Weights of a small mixture-of-experts language model, trained from scratch on English Wikipedia: 8 layers, 80 experts in each of 7 layers.
Below are experts of layer 4 (counted from 0) of a mixture-of-experts language model. Rows are named gate (a neuron's input weights, with its number), up (a neuron's input weights, with its number), down (a neuron's output weights, with its number) and show model dimensions 0-159. Each number is 128 + 32 x the weight over its row's rms, rounded and kept within 0 to 255. Numbers have three digits each.
Before each expert's rows: a language model's description of what the expert responds to; "gets" lists some tokens that make up at least twice as much of what it gets as of all text. This comes from a sample of Wikipedia text that the model never trained on. Tokens count by the router's weight.

# expert 6
Description: Numbers and separators inside sports statistics tables, such as goals, scores like 0–2, rankings, and cells like "| — | —".
gets: " | ", "0", "3", "1", "2", "; "
gate0:135119088176134117160127119127181140142074097153115116129115162109125214149132106103135138130113143107089120149118112101160149137124109154177087105141179095181077061153125149133108178129110097203149194139139156123142072119118132141143125217087096108099151083079086100125165127146100170146092159116133161149086126127099148117153162157118165152172094131111125070118144117119124140127138128127087206153132125090147112059107106046158204162148066049168170158106141102121170120093149102
up0:082114090054157177118169120168125128095079095133157125122139142114152155117112118108100099086128110169125084097163076050091170164170088131118189095127121126122085176094093160057137115164119118105146111139153136164081135156113122116087152102114202130121122111140088073124136115099129124105111144125131101106151143112143117118112116136123121142156143156143175195178164142144133075107140108132019075124107020191091108129133138078122148152089168175154166119174143099151090102106107154
down0:106185138166137062124115102162067128043138165066141150149127093102102166129136135199101131160110097172092153116140139133134088132118115142120098073144121126100174144147151176168131151149102193081114135139123047072120150112128128113129163074105140116174137158130136119136105125113184157086137121204126118131142078149177147085102086146082105128147114119132122081074134105165138094147149116140102131148125072142057178104165087175156085102166146152114114126190046123141090187142109110
gate1:119198122169088167078076096103106088131143130151110097031121156125129193146129109123156156075142134079121119160164113113136129138127175110081085084088142085124149082105120142129123083121088120144109150174156117104150091133113134130092094144149128086129129121137086088164141129179135160193122133175091048078119149130108051126134167130124174116159141109132166104110144111149132115119065118109189211092120146148127129092141145090165104148114092120190137099197105130120143152203101191
up1:178121104126078132165162086199078185106160112156150135117151097110181107140158131097139091123136119120103117138126119165176182135138101167079147176163151086109122171079190159098085138102161105108164137074111132178148184108166131170163167143174123152131126117124110111150131204087116145150153144116102113171125153112171128114163132144095103091112129149120143158164095136144152173063111144139193130155151089105162118101104176111137080099112118178167171233159117139147097157049144175
down1:136121149173079151127100133113165105112099117184068157083126152108126123163081084108156120069139127110129162144190150120070140117169062088129117114081129141135073106134109106124102158171105181105139192188093150162166081151132124092082089092109073146142120115143179092096131170133130164166161121130107079139155123093131163156123118171101116158128071134125179131098124072163121191080183180113092134086171099148130115124189091148112192180176113123129148099116069161173139148100119112
gate2:064149171108132086096144105142146149142043148158213045072098125130153129154097115180149205097170188066109131136149140113142158092161123128126118121106135120192112127172050120162089133077144138150151122124168155113122119123132123134119118132060137157124110129124136130131112151134121159132132079111143085111155182120106106130081160199118139075116100149170108161157179064132089111124145116115164183084110149132173093137142132110106152145064099045127140123152116145057138124142157093
up2:082128124147156150211194108178137133139195143130105128125166114103124071101101131150139111103068102158182122121151095083125144114109173114130134142140120135105111132086136168130138143153122130076156157139107106151128159145139174143170155147148165114106160164145122158109108089146076141108138107115130180111140143125097135155125139106200135133107154111058099081066106045091112115188091119086191103127127105177151070152148163147097162141167141162195160145188175111076120129212144196
down2:165121099127158140160116125083142163184083099135136155122088094106158080144197115119155142087132134129125189138214146106103119157091100145157117157096135138092099110167136111123161118132131161072060163192176156136122124142148089164130153137154144123098163194127180136111129165087077225089110109140142092074105151173102201186227133169155105137143109111087130142129101112113123061142151154134137122130087101109118077125091139136096114104172177157119143100127116072095111131131096143
gate3:135124106069106138123099062148190189096132149150178119073134119101174141099137073129126117106163175149120130129162126166128126149175117152110165093142147152156087176106129165153135202113145116140115180108130142139097076132154129107107122179115155112134078083114104068084176128116117060130147049148156138106140084106097146158078132148153146142141154122172115104101194078125130161141112140119121129122122146151159115093066152086089148169131101083127207144135199060145104072146053116
up3:154159089112170104137088087083144079123086083169111162087127143152057147154188074118094170089101147165184124133199134116139110120138093083125099087156144175131149130121137153115138195116109140149132162200129158139135088053102156142122115152159167086132155109157129094172110164087110116159052187147163182122077108160137107139180111161139134122118081134111144181106146096106141147106080139104111114177104090121115126142073073121161072132096154122129137123127118122036164143082111119
down3:186125111112164117124152139138101212098093131145181171075148132116099130169021069105161113130097143135088152076097115154177134112151149136079125132167157127117133151166099160150191147129105091166193100079187079089153132098154193086107160125146092162150103131173111125126152193129117143083150127152080133141124122155121190094130082122148122137131147158156114132133165153072153140098164147196117119085107176178127093131102098140183138104094165165118155114138118096075133126094090153

# expert 39
Description: Prepositions and possessives, mainly of, in, for, 's, linking nouns in names and titles, like Glossary of, Court of, Women's.
gets: " of", " in", " of the", " for", "'s", " to"
gate0:147083115114101082088100127152122100096088158130155145110142152126117195091147092123170136155072112079097145180192125150104146188086199092118150098110106146099118149157036143088126153111099074138171156166161106136161134114131195130183121121175185161129120142148128068155163178115135162167120069122084182102114094096102181134089162163092161141165121107108106157111162096110074110147093093098138091171133170106111134131120130164126118115145086075061113175120146125112121137075151152
up0:155089178106161096116179179153106161131064126081126079140115128191136100158135171116187103135144092114133166139107112084136114154145049113113116184100130138143136156203144121135121098097153111071096180126111141077154139158143081157194156116122077102154095134121109109090062163151171119089137076142107109098132195132159138122128131127081104094194135115153137042143103129147121095164134106167084111111135074123128110094114130119152091129111116090104161102115116139173063121094192058
down0:102163067095110099093146167134167045200090162086141055162095175079118168139139189091138084156122129101153104111089121134139046116129088147099121111099104115159102108165162136142126145144119097181134127121081142127148083140099081114111128104085160122127122108167134118153106194121112087144146098109184098179152114187149091143224115130145131139148100129119119114098086141161131161183138117154053093074138090164171135132159106097165075160119096107161150110167106123163161126107144148
gate1:153113129108097091139102080105112100159118112056154134138121105136091144124056092127109123060132073149134126107151128141125118141144087140116144133197161176112150093113134131153073137089123139187073118157137092122102111173131190144093125187182178128146072126105129112131118183168180124087129146204119121125096119140169131106126137137104136063163147143137140108225137211153136100114143072150144126122102117106117168124093136082071160173091079130130157130143126110112156155232132171
up1:155152121107130091067170075073144085111144083132126110100109167125085087063113110110144118111068066156159142137095185111141096129131149075098129169169132142155167128094171115157135128148113105138120064151136100176162118085138172117057121153138121112118141104151148160140131154097167041136135137158217138107115159144163103127169135163109111113177064119126176136106140158136145159118139145142136115163104150100145082168095146059144159103100082108176160184139078160155197180162088142
down1:189107170126145141117123116203071161094160121139119108101199100190149143059138123111101177150133135100108164118169125134118167126128139150156060099145154169140137128091162127119118100134178135091094131106106131139090113132163135155130136117084135114071145089095104156171166043123137136091157151121095125085121161228104133104123007109106096159176113145141151089169118121097197161166186155175109152156127144132142105134109108132119101153151108122149092176061136110096130107154100108
gate2:113196098124171151175125093097165106134160126153129111114134153163130137181116134146127188163104122098162121168169153117175128135131124152100181132132149201165150136104110120174147119086147128181113208100157125168144082115091143112147119120118151150136029169087078126182122145137172117174127153143197113084133165117177062131141144120137132118160109141185194106124131104164127118127124141194182164135120091093084033124070142106106129116096143078136096088120122090123069115142107150
up2:077098182105136123113134127157132162123118092097100160139122108148081094108111105092157143159110122195111111128141130168137127139110110166164133136192146120097114106085099126093139110139147108111155100071131183139000079132110174107136123159143135143128139135200120087145097119150085216110130085125138136139179119145144099153076120114099141101198135085044068138178134133116138158140105140150129075059166128093175141126095123078115149113123117165100204133110120105093151120122112059
down2:118091095143199106110068052161159178111158111081138119124138130112056119126149119162124164162138155119150071150121168117123123112077095141114141076061131128090150102134190156162102164099097124094113122170095139055144144134070143165123118163108159144157123120138115120131145124087106097108126099155155082143115124191112101100129040103139104170150103152116117126160070136111176117185117110079132108028097139041138148121149140102105126127146166132163111194147144138083127093163179133
gate3:121106112099129141082138087110088086125103157124158085160169151115118159183161153150137164082110112095095159177150148115128112131148107132125140126144136179158064111128119125125132129173059134171089112167148148119084137175131106131127074135154101166134189060094097123174087108176067128125109111108145141114152167127073105160142168098112123099117170160118160074115151126194100150186147102124127111134116165126122139088140117053129088099239144066044170121133093088146128119103133060
up3:187129144193159121147097094113134107164156176089186127118140087131192143127160133186068123132147118141096167175188148123132135138132131180120135129170166106148093126149189157078128140119133151159130137166108116197125059110151083162100081132163096206139140150144119140164104135161124200155109122159059155138143054127124100114094112111140094159122138164180137144147110115095115067106123170134119126119069139111108204100093122131127094162110117156122169093072130074168183104156121074
down3:094128121083108096066108172089182117094168197145131157186128130108131105103079137104152162114155153116116148214179139123168118147068101097162162144178151142121095118117108090146076116098105165136093088182176153128104132113159104127125130177076099197146149113115099085118169184140148169108106133126117139173139140092122121143142134156110136108073124142103114180070162122112048095114169174086118146114136141181100147094116107175167165144139132132068094155117109206098100116152078085

# expert 17
Description: Prepositions, conjunctions and list-introducing words linking clauses in prose, such as with, by, such as, including, while, colons.
gets: " with", " by", ",", " as", " for", " of"
gate4:126161141142110175154103128167101133112190133136153124079139155157116065091045129205133099149149140079126122110087111156140122112160067094093092145191106099175101177135115157129150145098133187116081125075146104131106047181137137112162141151096196127100125129200145158095101123115160132138091125130103160117104117104132049175204131137171109107116204153083124139143162099093112171123106106155060128072164131103132121118120141153120118104200113090112111109135141151138075146153149127
up4:155153152127117152135166079138065152038101089163133079143126085088125119156119140178120135144119090144105118132122159216140131165174160130137086084061113129109168051166146114128096122096142162122156143098134136100131109144049076115119117183148160157092100121141097063128105136175128069092116157103146154142116096145088123114130132157099139153180106110133093119118113120126142126137101117186136146134103121190152094054080070107144125112186092083132089160095065146193149119096136076
down4:100155125168097070185102119172172144180154097091130068111120142056159113135141082154099112070135150186092119160096128133102156102083140174135159113163174111114168135167133111145112198187132176180117118095096150117137142106075142145116082151081120151154126133118147124175087121175125124147173101114152139137101087099132084165087195067141132105170114107138186170142108109143124109071141060081082100128100057151130123143156152097122143172132154132110187074111138148138145115103066127
gate5:064145125110091132087130111148152107143065111147136088167119103086136086120136123158153114079147119087151095147153167177153128178099149103150163099128103132163090110166124216154094151060114121140170174105160154110150117144123080109162114184130161128218134116172106143146075178100140182098108141172145170114164058107120103149120147181154155097204115117165138129095181111088107068103143117125143134115114120170197126108111146174159092149110110048147146107156175162128091147110128105
up5:098153147163147140125131104107153117104166140142081180094080175153122205156139107114070094107134114166096115130091159125072142107095066176126108102093133153131130172068126111100175136143099129117158149143175094194217069142122117173103102100115101157115130150196134060143098061094153110067117088131093098106104106115131151066113128166144108122116161089108170112156095103130114111106170135093092173136109146067133126101101094142127125093135155106156115104119048081177136122152138065
down5:226179161116152141111165074164143137135133134176091141090179103114162139141092131143125105120158135137070120147093106126190098101175150123117142080043137079142146106102115093098122167137172139155107160131088103045172069184168163070151091145117048136123141068120177123106162088114082103115196168080116119152117141150102135108107103152128184179144140150092135131132090123117163089115157177091136167095121141096063104160130138108083118150149110109142104161124104091115128121119141096
gate6:115179065140173135104140091145152111125111087108165168112145097161111165141167143123137150176129115116063098112126123099155171193123075080093133136177180143158096156112117124115178141155127120154119148132137107174157115161079156112074133150098115122091128147091101085155143130137088114141048116129155207131149113129130124195192152100115160093096147137136108087133128183160105161126114109169076097132118168057135145154113118147157155085148103153130182104146164046195178128195113063
up6:109163153125141120152135064087182149097111088112139152142046119186159102062206132125111157185060137141116149120125128148150148123147126119102133179179115145147158222088134091108141047172143114131149114148116112169175140134113147128143134117135060114061094154112135165150076168092136130133144138127198180100165077159177044170158119103122119079156118181150098134123146173124127105083133157155119136121102084137160161144093115092167177120153116107119152125095139137132128109148083102
down6:116191097156072102096068095125119139098171127139122146093122186099143180123122141157173093075120109129086041128150094129091143143119122085105171120143145142169158170143106115164109118108126098175120172056129112075142064109093198136130065163079116087091157163154124167126102170106080147150110174106200133120138097135150202129131167125115130102147086128146159105141098150158076080158147132125134131147159188080130092158122122126117168159152069143116178116165151112168145113184160149
gate7:091113191092060146132115111121190116153098165121185129118106110147082114194116130086070123075128105151065186149141097098108125154117121097140138135110082127199139146085161130155100107105106132118140111158125105145114139167167115070101073207180116123118110137085143111107089160110165128158076145065116126089106147107105120096092128124139156150156110166144195093145154077150118191153073147099092151151141064108173112138095183057116121072080130182100111127145124143130095145155112101
up7:139122099097100111140151215119123088123128129148141130153168112091107115167124126157127150172174082111123129129177197131155176139183198153107099052098154182123168042176129177105110112144135173131128153147140132110039102109130134150129091118128131188108096101150109114069107185126126168114146084113120107087143089113185134160077119165120122126173117120082115145156113097153133115158080106125160139115178090151119141096228133104102119095097120166114095166107117196125122100094085149
down7:125124140119059177129135134184105128178133023119165146113184081137144110124054105135091086147105103100148126126141141100112180129183111166094071145095139100164143081145178117144155120149152120142121130123151063139078156122081112164125192122124208114126089174162118141124124124117127104121100098142143116129113134070202107166129180178133149144078127084039115160140151109115115108100116093145147166097127090158171133066175131116102168092114099099114134103094166094085147088148154092